config.toml
num_hidden_layers = 12
hidden_size = 192
n_experts = 32
experts_per_token = 2
d_expert = 144
d_shared_expert = 0
hidden_act = "gelu"
moe_layers = [2, 3, 4, 5, 6, 7, 8, 9, 10, 11]
router_score = "sigmoid"
normalize_top_k = true
routed_scale = 1.0
balance_loss = 0.0108
balance_bias = false
init_std_router = 0.0193
lr_router = 0.000737
num_attention_heads = 6
num_key_value_heads = 6
head_dim = 32
vocab_size = 4651
norm = "layernorm"
norm_place = "pre"
norm_eps = 1e-05
positions = "alibi"
qk_norm = false
attn_scale = 0.177
tie_word_embeddings = true
parallel_block = false
init = "normal"
init_std_qkv = 0.0265
init_std_o = 0.00541
init_std_up = 0.0265
init_std_down = 0.00541
optimizer = "soap_variant"
learning_rate = 0.00216
beta1 = 0.95
beta2 = 0.99
weight_decay = 0.14
lr_head = 0.00654
warmup_steps = 200
schedule = "wsd"
decay_fraction = 1.0
decay_shape = "linear"
final_lr_fraction = 0.0
batch_tokens = [32768, 65536, 131072]
max_seq_len = 512
doc_mask = true
train_tokens = 494500000
max_steps = 7663
dataset = "wikipedia_en"
Below are experts of layer 3 (counted from 0) of a mixture-of-experts language model. Rows are named router (the router's row for the expert), down (a neuron's output weights, with its number) and show model dimensions 0-191. Each number is 128 + 32 x the weight over its row's rms, rounded and kept within 0 to 255. Numbers have three digits each.
After each expert's rows: a language model's description of what the expert responds to. This comes from a sample of Wikipedia text that the model never trained on.

# expert 10
router:126150111123073130125117131103157082120117123133127144115125151108131155172104092146112151140178134045108148092118073159111161060151143095127123134152120095110111121137157134123165073111086107163145130101184112159159093141087140128150164143146187106191142127130100116084079090106225179139149132034123135103117094185174117156168109085082117099074118146195097116203094126167119161148167196084114136136146106136102113123091116118066064111109155186137133126108105139097139070107086135138161165130091174151149120125153152084111171109100162108163121189133121173138191088156151112169
down1:148070157123121131134140149166072176097124155164162232103199115126174140178086139140129133113133158158145134100137176168126138139115153110112130085067137094105134160141093149140163102159125138106143094087104150109132130098141144083163184157094135102045149089166104041162096130094075074099155140122163120127102123130131116107116115074091086143107105092184137143141167207107112144149124091109090069146183081109100105149171101226098216099176123129138137104152164094126102106135158101174159136121111131140148164124124090153135098156130110105138095097133161171106119079086108141152
down2:116090114192131127099135180130164142072161145163085124143095125118105148125100131124091128153137134132112152132099154117077128148135125112165226132148116080074155117144113124139156198190112110156115135166125168149232130149120171132114137159156161102133060133179078131139143120132142147138109108095091170047081070060142088144108075110078086096119171054142105076165056116151131157120059116191137138115163090115164164101126065132121129088097131107079177124147128083085177157127165164163145102099126115170157151136135121119140136117164129112155144159099135154141145061115145126132
down3:144115163104092143073180085172085142186092107090142102138070123140125080095087082131122147124137174132094095144094133118154129097093088106081119098177155106163106106144137080119141130177146102120140147113109024134143183154085164202143195163119076138105121128096122163101150140124127122141120153104193133084137164136156143194155106135161108152126127177154192108170121120149151108103120134138113119115088122087132112118110164133061152102136074161166157084098124193117170156089173166133154189095076092127175136154181192125088146120129136078114160131058132090160108081104129100135
What it handles: Articles and phrases like the, The, of the, in the, their, its, plus capital initials starting names after of or in.

# expert 12
router:173114108129097106100104182086128096112152157114072144069105101052175160164120132112061103113153181102109159118135109131158163082106153125144127150110081117094129143138100128166118093129106134134119153100153152181127077145149093069086175112138149137144166189122153164103068062105182145159111130046147067041124113160122084142159173166107141084115124127118139114111124128120085087183149173145086134183133154156111101047169162119091130126127181154142157117129106123154156082137085111137119130149128173107196151118216161087158180157081149161151102136117120093147143117109139145128
down2:125108104169100201069152094044169164065119105125120184121088119148129149117090117098107157149135146127185102146130149190085113132120153069201111147089127080122064188143118143114135148111128131104131174132101141141157167136086138112091171126137077140100161145098128122121115118094125119164164116154081147087111147106086198144116140113130183195142117154173191169159153136097117109097152091147096095116174069143155104105150099123176097111079068160125134116185140163112209150174133148085117121161122128135167165109105109106112112174050129087085148149148155123145110116088060118111
down3:171092143164167125149049112147214164063078183118108177130144136103118081138121175108154152172061161118136185109111134112167110115154169087125173134125130150112089084119109107136124158084084144117140093170112103113146165110128112100086140099100136158111147067170175183109075126079168099142095119180173141114149148160141113107029147152136166122124099183115126121117073162133158093146114075166186114124131138083117089100116155139129138175132183121127106102121151128174122164080104140131146122060128104108159152144189089126161111147111188170114106139114160064145072160101110097143
down4:145123128165129153131144132154102163082132132106085122170118123136101162150088158091152134152145156146126119154155136120131113103093196104101146140094138144118182076144177117126156162106140133132107183115088110134113053117122095142188117119175106144074125085125080122091142102218205076167123093199158141125133070184124098187153122122189126113159099142123133179097125143065104175078141137156155126106079131089082156108099172076102140171170102096087120024103119154129108118128141130098127144140092140122084086107122176146110182052172146177155149089125132159096120158096124124180
What it handles: Line breaks ending table rows and headings, plus the word to after verbs or adjectives, as in unable to, return to.

# expert 0
router:089154136136096116071088181138097134094126153146084119092083130114122139159108155116110107065200189091132145136131103116143111150131171123179078161159161083096075138114140143145136087199160115126109115131207094202132124137119114140108124125119198157115152127126117189112088106107200161167117118105149071117056078138139131185154102138093141074120126115177070093173101090168103070142148141162162113138109140136107122091137157130094109135122173181113175127119130161174201111153052135132136090053053143105149102152113123082118111104138173114139127131131181139110165132153136099116
down0:080111163103130113148077163191062128104056111144132118118125102158105146118163147114059141090077138173100137105108111117079145116109163084123133106136080064101105141151141136190169134120164119113131140125124070143153128164146184110109100152111139138133082178058130163100224152167119117095140074113123156126083142090155136187108112221070082182067085158145104129161113102156122140160149134154155128067130095154180194117144155117155145121123167143090143124111148122138098200098159136140151132128110115124134128077154169168081147124094179139139088127093106138143181164183098151139
down1:190109153159138083111108153178141171184121077169147176143148170078109073166125137169080144094143091106112105104132177089198104185155127129118095113118089151135166129139151116184079136073139125098144176131066148125129129146095104129126081080090123101145128105105153116118143117064114189149125206173098145085119116106120117169153130146126072127143169226094175112103116108179140125156146047079186131079129111158156094090146091162154120142151128077153132083147112103136131094137082086148118169117120107125160152096146165143122151138124111117157136068103165187089101097088126137173
down2:099178137165152189156109140135127181073132110167170096091108129120105155079088152082093148125112164146167101136165137150164079103116204156094184069110123127102160143173135129148066162088144133159134116193176157143171167115136111108107106170128083045092081123173074031156118104152050120129156150105161167141158155120152120128193148148118122124120121146110160176127127152126112113086122130131124122126120192150103107101112114155172151113119121140148097083127118179163117144102114110110152089175137015124151113117146123120151087086071096161125127126105186123119130138097057134113
What it handles: Opening quote marks and capital-letter word starts in names, plus stray multibyte bytes in Korean and Japanese script and LaTeX braces, like Hangul, {, "S.

# expert 13
router:133142123145104109109132141073121070119139128172119149149176112105142199188114152152108124139125146109107192139098049087071127118110192080099106157115088118114111096127095144137126098127142131164089101096138078130127146116125119143081158140128174132162160175188079165108097115080135137183095097063226086169131136183127090143143130085113161067116111108135100116151092098142108063157189140090097156150144135150120147112170137135060132140117139158068112135080143159176165120082111124144049156117129173113166150114164151104112206144104171093138132135165103166098160133130178086103
down2:205077067104108119115159118097132207098175072084123102142144063150132044152146110125125144133185143090208157196116160160136133104118145129081098128129144119097155117176055133122154145097079110170074101135106163104098148159152141120166134129122122125153100152149135103108176130101109112146104132144099130152131188065123182162117067099081117120197192100142127124126172127120119161141108136117136124141119095154097107133113089122159154128142203182122169117093124185110128137109129192109100051156167117094150103140115132051103176117142124156128165047111142143118116114161108141127
down3:113094150071057107092128131119116173148133126107126156124100106113126172127146152152058137128156132087164151087081189104113184095132102109137094120189139135144156169135080059109163205133138141139127156124086069130152132102153162189090106153174158124121127080116121131122136150124141126100167149176069131129117089140128122155215162134078111079171086111123099064116140093078151103138136152148165111101078134085097137133118133081181112118123166147121161220139112118105152100148173078139093083078120205133133097154164111166108119078099113087176129122133118189135148153207115135139
down4:124149186165123125194161116076153148165120162134129105148170120137110139106119160132125095109140180091171113088135112050110066111136159149054103133162129146107074126068173119116110076155173185152093144106087102162122164143182153112170055131150141043206153123160122155105092138151139160148111121171072089156136100130114167136099132119103102119145094156105152122139135103094152143105086115120141117120057118200108113165149145168099126127217141104103149153056132117120159128172132109127083089166113165090113076108141141132141160104160109149192188139141069161114107079137118097132
What it handles: Line breaks, paragraph breaks and list-item dashes joined to a capital (- S, - M), table row pipes, in lists and infoboxes.

# expert 26
router:155118065147158121110152159114120064093159152162127143087106095116130104160145117103118147166126137050077145149138122143123124099136153153145120171168071121105147113136147165154135127133142135090126091142143148147106083144105070177117137083095175128189170226113121155114091103100141132124131156071165095094082110145145137171180173113109150058064109097166095057127094093186103117143165171084163099147137097102137122080099153092117096101141210199068196138114064139106166128083080120119086146133127148113170134118093109103154181141117133117145124134129130104117170122178136141195
down6:162109111144131118138101121075083106121120117122157129177164115140102136175088158106116106128141088117131192135137095173128120107132135151146149159124098069137180103180190159138127141151069102129177172154048115103154134101148094137144124130128180139126131073156119128107141154228100150108148155097167193093074160192124114114130091117120116115129132114129143186177130130102135123106151104127141097174165090054128099097157128122161037125173162174139093069148081129143159098124152138111144150053063138123153115109111116086082147114089180080170141136128148064141167163140161040139
down7:123133140082155069160092086164116124117156154078153092108115165145140162176102130131090127125113104130155089124101178204190118123152072071077109131128164067111141107188089154082147148106121128106130181103116055190209167128091132135128162166140145066105153151152106099090120057130172077179130106101140069148135163127147108152158160175131098218153128100142060137116103176108146183099084141134105113146122113094086139179114093115175166107170128166149171118147099150129147116132145090131159136145086076055135114140141141122131148133127151126124131133118127132154106171066110148077
down8:142103173143081143122128068127159106084125142175089155131119124068126081105141157142103115172104107109105091106154124139136124138130156126120139104073118101125105159203093214114127162094130148103106123108102122203185175091134128098108079141119146127087129075136136143199170075155160141130135129118183154082178158064109101112151165165109115076188144134112100144117141142081142140139074162087110182142129160176163131160195081168165147100071107113211122070165137123150158143166105109103184082136111170142116148088104087166142107097126135121142116137101104129070108137071103195110
What it handles: Word endings fused with a period or closing mark ending a sentence, such as ers., es., )., ". (integers., homes.), plus which, and.

# expert 19
router:156189097150130114113112188121143135085159123131103108120123106115124117199107131120115174154183113120100110100069057101143120104102118088153103159178097066079073137177092112078131142198162112105099113120151135174070101128080141131129117097104132171145190105127107160118131060106167135113150131083133114119079135132164067118136114138152171120108149140171076123143120109142082126179163143135114123125138174127075154063159186102096105122174084191129138163130116141158175091046087178148115105113130166147147108095167119055108145139118142092193120211158145176160165136144123108125
down0:089072161148147118111084060116147134085119127088139133136143141070184111146103117172108159127197162099180116155066171155146129169102169163096117143123145104140115136157077134097153114159150099098138144131094094126144180121142141120123080101169141106067114196139149145103150103102165159191136118144108155127159152100083119136095115115145139167082198125110170106110059139147134163108131063182085156078122082153077145067070142151145159093158157118113119133104155144103147125129132183096158131081118121124185110102080175098092129203094119204179109147146105199150133128109073098135
down1:090140118122120117141082131113073120079119124141094127162117128149114106149132137121150103061109100084084143067157117074130130134139140128116118077094095173099109166094106112158165174131098167161145138126129181116137095143095162143120163104104147194098114088120146143146139103104160140086079056172141146117171146136145164109113051104126151116117185078147124095140079116128215148190132133134114122125090155119140103176119131182165096201152159148125173119114150132129050186146189092085056139096143117145166059112126113116087153130202175173180118126148123164144188095172100086155
down2:096085066091142094104136099108121153158238099122200141107136171072096177135177098148208135102156052085114122116129155082099177156159092159203061139115151153096124169160136157099131166179094099128141130112122108093113124103145109132112110206086140168140126086073144087137147046141158140165128135172135128109092122108105166107122085135120131115107103124203130147180125140126142138113092059174121113151144129093094124116122078165101116139134152116123163120152145152106168133132182144167141095107145095140148092171142074140082184119130170085124121089087120136172142123121174120106
What it handles: Word-medial or final pieces after a short onset, often w or B: ways, wear, Wigan, floor, plus compass words south, north, west.

# expert 23
router:173165146094133127109084191094150111132153144163082163103085106139139157166169094124124159150148133072117153129088130148133126112077147131130165118130096128110100109130138125107175052123170116099134105131150131187148076181113165137093118109137158125152147135130079205085108086137170157126112158088147116126051116158129127128139111127168159058108124087138129094132084150131151166155140148113119128139159139118085133102158099088039136102132182189110185132135095140143174114085105143157057125075084134099170124128144098097086162107092094066139082174199193109067206106152171154151
down0:144104124149097135078172116049131095162131064085108118083170117043185166147137132149154100180192155111143161102115129121112195158122126095156128107175123151136097132153156116134101128125153089110145104220184117145164121109124119150098085149109107153042077063150132133066165137116145125118117129161095132114126144104155126147115123103136180159129150080128177110157095127135132152120162129175101069112081104185136150139102101089176113143054111104222121130117116143148114127142067155173160107091093105144125108172108082147142182138129091140165061132144106138180120134156169095097
down1:107147133079122127163148152142127111133131142172127190118097113165112121114113081139106153150107140113126196159149145132093193155161140148104084153110145133141096163041052144132151117122170125157153129086153169131112151147161079212116144111154131112190140084165110104141148094173115147122110185165060173106120116138136114159102101101151087145150182130111147175118054124090089132148151152118173056107120061105104092147176069193165105119073100162077093146134186108140110091135138121130112127119132163128071174150110097116102074115092106161098206121159161084121061134111137128112
down2:118149142105143137119124170142127120142122214108159095140090131131099124119115096039127164138139113179121178088177122122152129151105161134141129104135161108221153169182150073086143119127066092143117151100098144158138076160105078164142122096076120157161092146172121143073143143158134152106084194105064081155193171105140072138067141148121101125146060190136183166045141109071141118113120155115114083066150134173118119106127128114145127134149128119126138130105152108156105127139109184116089128125144142089145132103135156163137125154181150134113118140085080075060108214161145107121
What it handles: Section heading markers ==, ===, ==== and table cell separators | in Wikipedia markup, as in == Political career ==.

# expert 22
router:084129089157147119067129175093131085134163165108153160114095123073119101116171170130134180107153140102067211173121090122153129101062136167139131159167121113138101131175130183125128090146140167124112159116155170195123118142104139113084157092144172129142187114159086133171084097072163136087111152059137117109076106137174062130145147107137129076084107142141072127131125090113135150122155149082149137134133083092117173081162159076111084132130152193155164102159126147116136146084036131128069121111173151091154148153177095076130144125100138121143113175179145088135166087173102133154
down0:158178071079111124091113122157034151120116125120114104096112075093155129081077152207161133169158090081109136084179141101141115140200084185151175144147137141089145119169077133075099113102158139142177161107096048108178117158121082144187146167115088157138161108113103159121134174101107109105118134093143101118159171145082156153129196146099185123170230080111145081131109113098146134126128123128174105124062176109130123119120140162137157097141127136156143071087120114129119099105121118128137149074075144152146145110153081142157140138169165105135099097130188140107094129153139116162
down1:186166094115149176158127143168102108158164155112138112146082155170134141094140121164119109113085152130110116122107128174169093041077163193123168099104149131138148111078097116056146191098153140146115139151127141165151132149164098137154086149156100157099144177116145121110104115137074120121123163054130088123183104094121148075153178091178127097116128129081148156107149117076140069201149187074094100147126139162144117151181151108106129131094152146126079165054177168151070121124128077177110148166147108128137102093064129123120068121118154159173084125149063163071120104136138096139
down2:120096142082102105154056109081134085073167160125122181151112105085072149149121181140104162095100151116198138124159136115148134143214120138108153118142127145166090173137068132109092175183149129081133107141102135135126152155167145188129104127156065114111142120103112100194152130102109081094112126095128196149152148169110158145055129140128092088097118126162121188183137122187135132153092144105129150169084140116123156120106103152139162159145110157130157144098107088157076115094106127078139083120172138157158204099143093184094151060142150123153097093139064123131088143148088190071
What it handles: Nouns and word pieces ending before a plural s, such as team, album, club, system, port, and syllables inside foreign names like Ezequiel.

# expert 20
router:110173085111125077131086149115139077127140158143113155139091135052129134163126169105140140100142143122167107165110087093133128150133138137157113174124166070107079117178102116135206071113097089136147144119174041138171101114112110107108132127120186139117173112161072140063098067092179181141091134102142090123080161128128097173165114146111133087113089173219067127161130162134153141136157165117131164116139139143103125080099143074090093150151170139139123183148121159122170111099048144148124111116060150153168138118179109104086137152119117118177122122174091190161192110160125155136
down1:136141136129089153161132125162109153117196156191063102108189126106117106121185168106123124146140174155100157167131145112084143135136103141126068188101199124150067117158097148132147184129080117028042115138152151216089121131099121117107175121101129133134104155106091139187104108094114174171150129137106168144118114090169113104119119083156116118124141131176135140111117047133158085157049074147171145131141126115162112142132157139102111141089107112185108116130138118102137067148130136161118137098071090111179109136214115071143185117118142173087140120104106090154154111118153112112
down2:109139139097158109074171176143154086140134156073154161121060109101144176130105129140154089091146142134131107103148101115168146112112112127147152040146119109156142160160148098082133095070100152142187182169116126146178094057100109132180074112176151098106131140071129140128122175126108159130098155082139079115151141132171134134097086183148107105145065135136121188195123144136149082076104152108070121109095171186127077101194159094160137168152098126139130120140149133150111101169152142039096115104098179206123155116152182129173106134127170085137150137146122095093081113101158116104
down3:170167085128147111135112138089147146121100096109165127166141185157147148156092144059171145128183104168120119107099136145101157118124132126133168119200133132162174120069174187092147143169109091067127106085146181133125092125120072119089185161159133169076174115163078089096142115139136174078148144110146046144072148139107153116117143095143103120162074143150145153047185148095139173090100113103129170113122145075093139112089136158179188132120123073098103152172092158074048110169162079137151135120119124121120141122109107141146114092180141130114078100108117197116086118135116145170
What it handles: Capital letters or words that begin a sentence, heading or line, such as The, In, He, and initial C in Capillicornis or Cortivazol.

# expert 6
router:131155177110141091148134194092131116108132163177123117106091093096147121131165151109089161163114131147134151102089097164144144106113141136151096120140084077107045099138131164108172116123151115096118091093185133112083126118087128103108150191077117184094172205113131177105075093071170159141102113108140131114125132114131102160131163077184165125069141118136044090152145094180087089147130144145160166183138129096052096123104184144073154077149173144154148105126114166138163063123102165219086108106094122104129152166093136085133090139151117130144095178131137123142172113162120093141
down5:161124124060159099125111138179141132127093118133145169144179100117151119161097101090119156113159124137102128127148140171118178106138090103137160083136096126114146131160100117076026102124085111129080150171120058170217122099106081109131122079179127178163103139097122192112168119103121081167120155146136133072164141096146107080095188163167085113142138116135120139130077131110132158148116166118134217123105161071093091097144124124174141149120097178137132103140136095175078134157156154146164115119162185162134135134084083145132209123082103145179136119129122071194091143138078121079
down6:095124138080137110129120190157105147165085105100142150115134140093198122123124121124138089136103136137142087150122097116100105190062130176133099142101181153110122161079088110197100089175090162110111139107099104127087131053119116147120109103120144141094125111072117187116178114154136099081088179087119145134096098140070165148160139116084123123183184110148176168108137125160121116216086139207146138088109145167133087113146110115149087183173123093163100137134117083130112167178088183138188155120079115181162174080075132102130141127127124162115108170110138182110119114117176151062
down7:144123140122090050150115169166150177120158161098079147123134113076131167104109085138073140224077061115193074136066128111196085136149160144108153164111166126150127096121157084120162106028141100070126107137139158154111149179102147141180144163129190101088131140117126128143134105166153110119112160167112175146082089097196131197131126089161133156139116182167160085101124135101133087130184152147126108144105082128087136196168140148109113129082141153102118129164082084080078125114129113163115110117112161103090108105118114108094105140146123160131132114165089164087148138140133175159
What it handles: Second pieces that finish a word after its first letters, such as l-ove, Jan-uary, N-ame, al-ways, w-anted, giving endings like -ate, -age, -able.

# expert 3
router:088163121110136114138114200090180071132164142155116125124114114107178086169112087163113144130166094122136117128126093121155155089096090128100105160150138102056126155109123150102180114133154129085097157147166139123137125116115090182109125123076170177138159183174081111116105069049149139131156113119169097078060123147105106159174129122119158105128120132130143115157102116110080171116141180092134124117146087136120071043165136115080150084117150137127167157126128164123177087062137128173132145047126134101155157155178131066142171141064208128159133170130142096129195087164129104180
down1:070090158173139183156115176137156128142148132114120095144175123076143060165143082172156127089119143102161114120106118179145111127114087083087180073063151133133141099138154085121137184064136106116130159084152172134168146116142081093183204116105104164112101180148123164114099147173138169111133142152114136170105117126156166120125110174155090134092093088102145118157106147090107176086163193087090045133108129094102099134106109175161093089116074161140158136144095132082113180112172112175171092133184106126156156103212090150156088124136119111134089120142133099138116140092173132083
down2:071112114157138111138112129129146161085088102065096203138130122151123116117111098120085103127131122104116097251091146111102149204123122102117134206125151126170185096108142136084171071132135086110122105124141122168154098185136163129141142133115108125097129126122102116125145121118138207155160096169175144151075137120141149139139104130116117097161224157179141063104120141099165127105149151142109155137134111109117146186218133128157107136085084102113084110059147085065077066124121090141102149111084143135122147105208092115136176131118127162100138183159127107137090121117119148176
down3:108171122130166132158106214191151096127140144116146073132146115179109150110126135122142146088076175132099138100132133117157089109095085126125076110145122141169143121181116123148110138167168153141127151075082150095129112068108128127099029139084159083157119163096178143114054125118164098135141073166097146121167141140081095069140113190154075114132123121158173182072131131148129171142124112122148103135159088179112161047154050134077110128153094167103168132160118137230129132151070123127131154103143135122128127135077162105115134135077116131186110151112201160129146138087144120122
What it handles: Whole-word verbs and content words after a subject or auxiliary in prose, such as used, made, went, found, began, released.

# expert 4
router:116152091157115117128072168098117076124131217162120163095071111133110098157115097146095136138190138068117122122097072141121156186106152139154136140137118091107113128161141173103150105106119122091106132155171155133163110176127116133118163115101132145124140190138133185110124130107144166074134163098150060101071089089138055137147084064132171098105128102179104083090144122153126129147182216076182148161125105127112150088105145119099135137142147161078119141099147138180123103150052135158095148093107166138137097206115129123168205120133154108216136172120157142132178095114136079138
down0:102186115062096125131068131130113084127110153139048141150154152193164223058119144089132127096157117097094122154116106063162186132137082120149135176122096119213121098168126126101176153177153121091144127183121116144119102162140163111171141180117088125091146120132060107078143109121110113132139164136122125089136131128103133145131121151188114116097113134115156080146157100123085121132148187136110108138148092119128124112110128126158164192217158141114143068124122121133050115159174182120128139109172125186129137052077162165121132119167128076141117075126074157093100149088141139135
down1:141127117093150196038094119151100155141122116116163102106120190166096163108156129140135094196092136171108090105142191136114110157065180084111141158066093129143103129111137115170124070167086150137152131124081156157080160149106065110103117101203101089122106107169123144097170152143081122139115114156203175119145139164141136096112148170127184168096059102143158165100147159085144129107152177165090167154149131164165137122139152086137140181079060144074119100124148138158186108134151137108109064132141136108077112129108128088142142118106172134150135080144058150108125110086093155148
down2:118158124122124164093064098178135154182099124174111179137093140175089138126152152080131146073105097131140095136176206130189108109084173111138180090136110148115105107132141064060083127165162110125186164109067138112146106107167151081114174128094118138166119185120084146127153191111192107142072098168111222086160144131103178152117095123135139172078157156113194089140146113191106081059130114151139056133100183116090105155130126098084136129148109117149131107127117099111149114107124088167105133130148134135152130132116096128166140130127134173083138149133097114073104173091103143159
What it handles: Opening parentheses, commas, colons, semicolons, equals signs and table pipes, especially after field names like Authority: and in wiki headings.

# expert 15
router:125138109139172107139126127111131097143153182156109131109110137076120117120134112150074107106164081120117137094116075104156143083116197109115118195167150084074119132162127168116141091130103148162114116115152101162156103140132109135131124150113168160144145149166081167053088046090149079119127178087189072102102111128159124188173138086104122106061119118157092094127069133122129130160150203076154183159138123119091102021141150136133095096113135150137183122142147158118172122098082158217135149091102168109173124133141120121091165144111186092145103174161144131139186098135143073149
down1:088102141158112077115187108135174160178106192105126132135124149081128153118068091099171094083136127101102126132152169165238080112176160121093131103120145111094080192050158149149129143171101102172128154126098087114146109151126158123099104165190139099109125131201147159145108143178145125161101170124181108105166113139143104121154140155102051134127125089077149146153077112156069105147119172115152133186117123103111154094148144166137155098138097138150147111118096137119082120154101112138217116083126065095172121094091093138142134160065098085145093100172099139148084164131120107107
down2:180192185150117144180097133100129108081182103120141099135135122082147078146124096127109155091098123117057174107120079119108145122127135178090112165156130124136176190105093154114121195169135123127147159122154136060145113139174091107177128174089195068165129078189141137095107157152125102125124092080097172140180111155071193143136123118135188077148139112119113144105119153079129122115101073087047075111181129138114174123127153110176108150166143142118139123120108101076151052113139102125103136102134119149132130150139071137133129136106197135076117112119156089095200160115166163152
down3:143113040117102086149157129112145175103140116114103077139073145132167092120099151091148095173180162079142135115120140175119158217131096126139122125089173097175142141143143135134157177095135186139130130146104127127131092157154158117092076121174179110083143145115049124098123122068135120146134134182109122186211094158177076133131093106149159139089161117174131138191165142124102157099126102116126184134123120106102166157093112118096076186119113121122164112074066143094120123223135141120106111135118090079112123108112161092068120114153141057188125139128130175130101180146143117085
What it handles: Vowel-rich or accented pieces within non-English surnames and place names, such as Marl-ow, Dí-az, Ferr-ão, Maz-wai, plus letters like ç, č, ä.

# expert 14
router:101172156140134105103035145100173116133120168119107149100105101118175146178196141149155162116193144081147163090129090128177118127117163118160077112174086062091047087117097177091153130167147113136138073098181114149120102138119134143121163129121203134141168134137158153163128125112165117140090164061109054085099094153147137114154132113103114098100099106185059081126104117155128130174174175124111141135165100122081137116103203126122106123164185148126170135115091147152158121088076130152105185071137142071136122137133127090105124118101164139164104145188177151164161094142144103138
down24:146088151114176154133153086067120119133114108100105111112139134142167102139126095137091137065106146110117107107142180121071075136158157128181103153105175167081062102181129190158099122152195066168132146137182087151139107138091153118081119100158138109178136115168148107130129145184102186088122191137144135088144131128137170139139121095126136178104122111102082160095164119071136161150134137212104139139065089076121139134127073125145091143150119088134160103073138094069066156145176107146193062086200160121125139134158092135116112127173118116147094127115137153142120101062186128158
down25:163189128103086112137175088108103131132155171095072142123089113198144072087135118137142116125105152050180143164119167171127128109096093108178107135146112145166105133096043162112126137193125153110084156106145191113122116149111112186091186158194112082145063118099150087143095162108191157112128069132129121170145134156101161128078110128072146120137142099139136123125101086123142095167122099108131122122152121223093146144096113090117198127113096090185141059092146065110149117163133123100151149148147137173152149129146137205123151111097138124177102138090092093101134160138116167156
down26:132198117135135088170156077138131148111143131100117148159189143072161094167146106131110105104160142135140186138154162147065091146177085152121131146070115160076100076173102134177133143147142053063109128125162132192101133112121152127159108127071174099110176119177137130106158145133172073123132180096167120137116167109148161173090039134115072071165183095166143125115156115067154160142144163132167145155132087078099130103120107115105150085142106158080128145135101080122146137111130097140085083115108105106104064188123137124057144141132180184131088130124135158136117078137104134182
What it handles: Dashes, pipes, colons and periods between numbers in sports scores, tables and coordinates, such as 6–3, 0–1, 3.9.

# expert 31
router:114163081146170115120101162103128122134228183140101145130109061079109151174144172056161157094110103119146138139077121168199149082103132113123110120160117081123081123117076178096161109115125067117057130089182119118123107120149158149144187111142171175132164140107101119145103050116160123179089147123180074083127103140150065117142175102157124087108106155170109119178148123146155116174135148141128167104167127149064120153120160108110120124102184149137108101114076190134175116081112140148108128059097117120151132149166087077098158124116162165131155152131153099083178107139144083146
down1:088157157116131168119109151136084141104172125119156169121170091168106126198165149124154111076140134131140086130089140082098154185201146141153163137130101162125147111183125191160161150152118076124130161168106149133124121159147184103166135101149090050125155095158114052162147123130075092131114114125110106194094113185162121149126121122139087081097111117130108145129187113030091105081121153090078127058063141146130121098124105102121184153090120068158181139108157093057165094163142109128113104119129132114192071171185124134148076113162110131097152127144127140144113106115102152166
down2:164129088093123091112147149185086153096129118126111115164084098191104107129117128145122150227122099098082164108140170129163082164153161085123060139173137163099065136141175164143109109109137185094122145127158060189152082129133153106137082094112108125106120118114098162156106101122066124102169082099137159056153132123112170095063122124140209193110127155152157125126147188190159055143114143135171143128136107156104125160117140131121135110139132087134187152189105118107122113168127139092098118115106193077151128146142055115074081130132130140136083084135142158155089145134153122175
down3:095117138106106149123128101185144185110108166109126128144119160150141085098183123150094133148186110170153113092151061161127082185140076142176158087153121097130225119101131121151099161112108112098094174150113121129104132166087155097124170115143158115092125151127115139087166143094143173112113129118130158190111115101062131137140141181135122146155138121087057143202150073111077052160139060133047149143124063142080059145157155096154088160102082169120152127137154113152091151132144090110097146154097169170172152112123122173102127145134072124172188122165118144110083094133104148156
What it handles: Common nouns and word starts about society and institutions after the or of: music, people, public, government, education, architect, gradu.

# expert 7
router:151157123111141089108136135076130127147152167100118105100100139115181127135130101140094155120153127117144110136124108131118119128102137134127103137164148105076051143125087159119120048127143138100111119102186106154073122173053174135104125134109191104134158127124143105141113110057172150091130175053156130091109149099140045147191127071128135120108094154134051053178125117148088114198159149077132191114190094143110154109145134094124125088152135177142138136129119157142089082187068151169158170117111171104168137109159143100107200147105145158121126143184152146100203116150143112192
down24:112140122163125133093129117106150110117115125114076100201091155082145089130124143104115110080147105099140116157166117169161101173123132184132179066144180101113126136096138073109123098158163122161158165126157152126136183099147139158159112169123162188102126138122114131147124124117070131146122132108074101146097081120191173091124167165165063115150142131134154115098108164177115118118117102112149164150161152136131106133030141127231104160137197097098153235136115099135098079121131052087087125091093101132108081109116095115115096219127137108191161152135085087140142147101120126148
down25:139085133155070122119120131140123163119183142108166141101098172085107126137129113154099130092106110182152168186090108086135109138178074143163097100133132115187193151105169136115098169100125122163104153174141128112150147094159106114224178069129093096136112153254068125150050190128116181095151139121108126124089094111139116129072111112092157103106128114160107145089104121114160139087172144074147066096139098108189113168126137123077099125116136104184157151134126122129208147133120144112137069148124104159120092132117109155144085130110083131111130136151112112129195116198129147098
down26:131102169075091157145085133144094175160119162150087119111107121166174075128116109099104070083136176166086114121139131171113170158164106115135126121157157084121131135117151179160083162153077100114051097177172171110101135167156094094087098164139124085109123112123151148068102128140145140126099170125145164122167160090130143136068146117116123113138117121135072118138151170104100119111093149163133142158145173085155083096133103112130191092100132155138107186153149128142053208090112166148111105158185158085190148083117143141114114086127121188075138102094104128107182144129095240090
What it handles: Prepositions and connectives like in, on, of, after, before, plus month names after In or Released: In May 2015.

# expert 27
router:149186088122153095069082144117170086145162147199081097164100134150153113142100098112075147112201173074106174125081139157129118117149139100121113163181157094092159087134109135139197112094154173085103127117179175145124146144117146133100157135145149160174166136163156144178123095075135126131139115098107133100055093128124119137130184112127113074107112134186104095129098128181089112178155156093111115125151169082058169148097167142097088117151159141117110082150128201125117110087032161145080143105125136148126153140113163054099133112101129052155146134118115114147170101184148125124
down1:156090115117134148115078099174117147081121053164189100138180117150069087117108158116162110100140128147084155109118135149129123123097164158106139112091111063137139159104106210135114143155252098120126119136088214141137116143095162141066055182118086115148120108152131135196172179128139174131149095139059102106121109140083067134161160140138073160123108165123116154115094144115115173148126114101169171158135160122138133091065128156152124134124190108163121124140153144155151132146120098100128096158160115128141147132112184143113155133112201080147101147051135091110120121061124120087
down2:144122179172136129111115104142139148105099147133104093154215161079110120123076072113172160104161168159075104143152131105133114126152165185146147143130153147149138101112123089111073149113110072138140112181149081136124184118090096145093151150158149128177111116093069157135074137079100158120148156161096113185110163084058114099120083143150146164103089133154168135120128079065097136070141098136111155085137122165181098136078175166163172095234148075138116139096180141143145124134135105080114084135141107151130174202121135166105126126196107135093124088133143129105113075180092138138
down3:097135150140119082128095159082123107185130077136142171123129102081164106080130138090153108109157052127134089188136155148127104212071095098126160116149197127103109140136161122111118134091111116105108091132147163101073178099146082180130133078129143186102089143123136135137150174125185134172166140131118079093101124135174105119152175097132161153190192166146116115131102128096130149063139140137114133145141091108079148107097115227109177132044148102105154100100076159149132110127121137073092150162092040140121161108102135123130124118157200143109205133170137115160129131125161108147
What it handles: Middle syllables inside longer words and names, such as Comp-os-itions, dep-os-its, Belgr-av-ia, Pr-ades-h, and year pieces like 990, 007.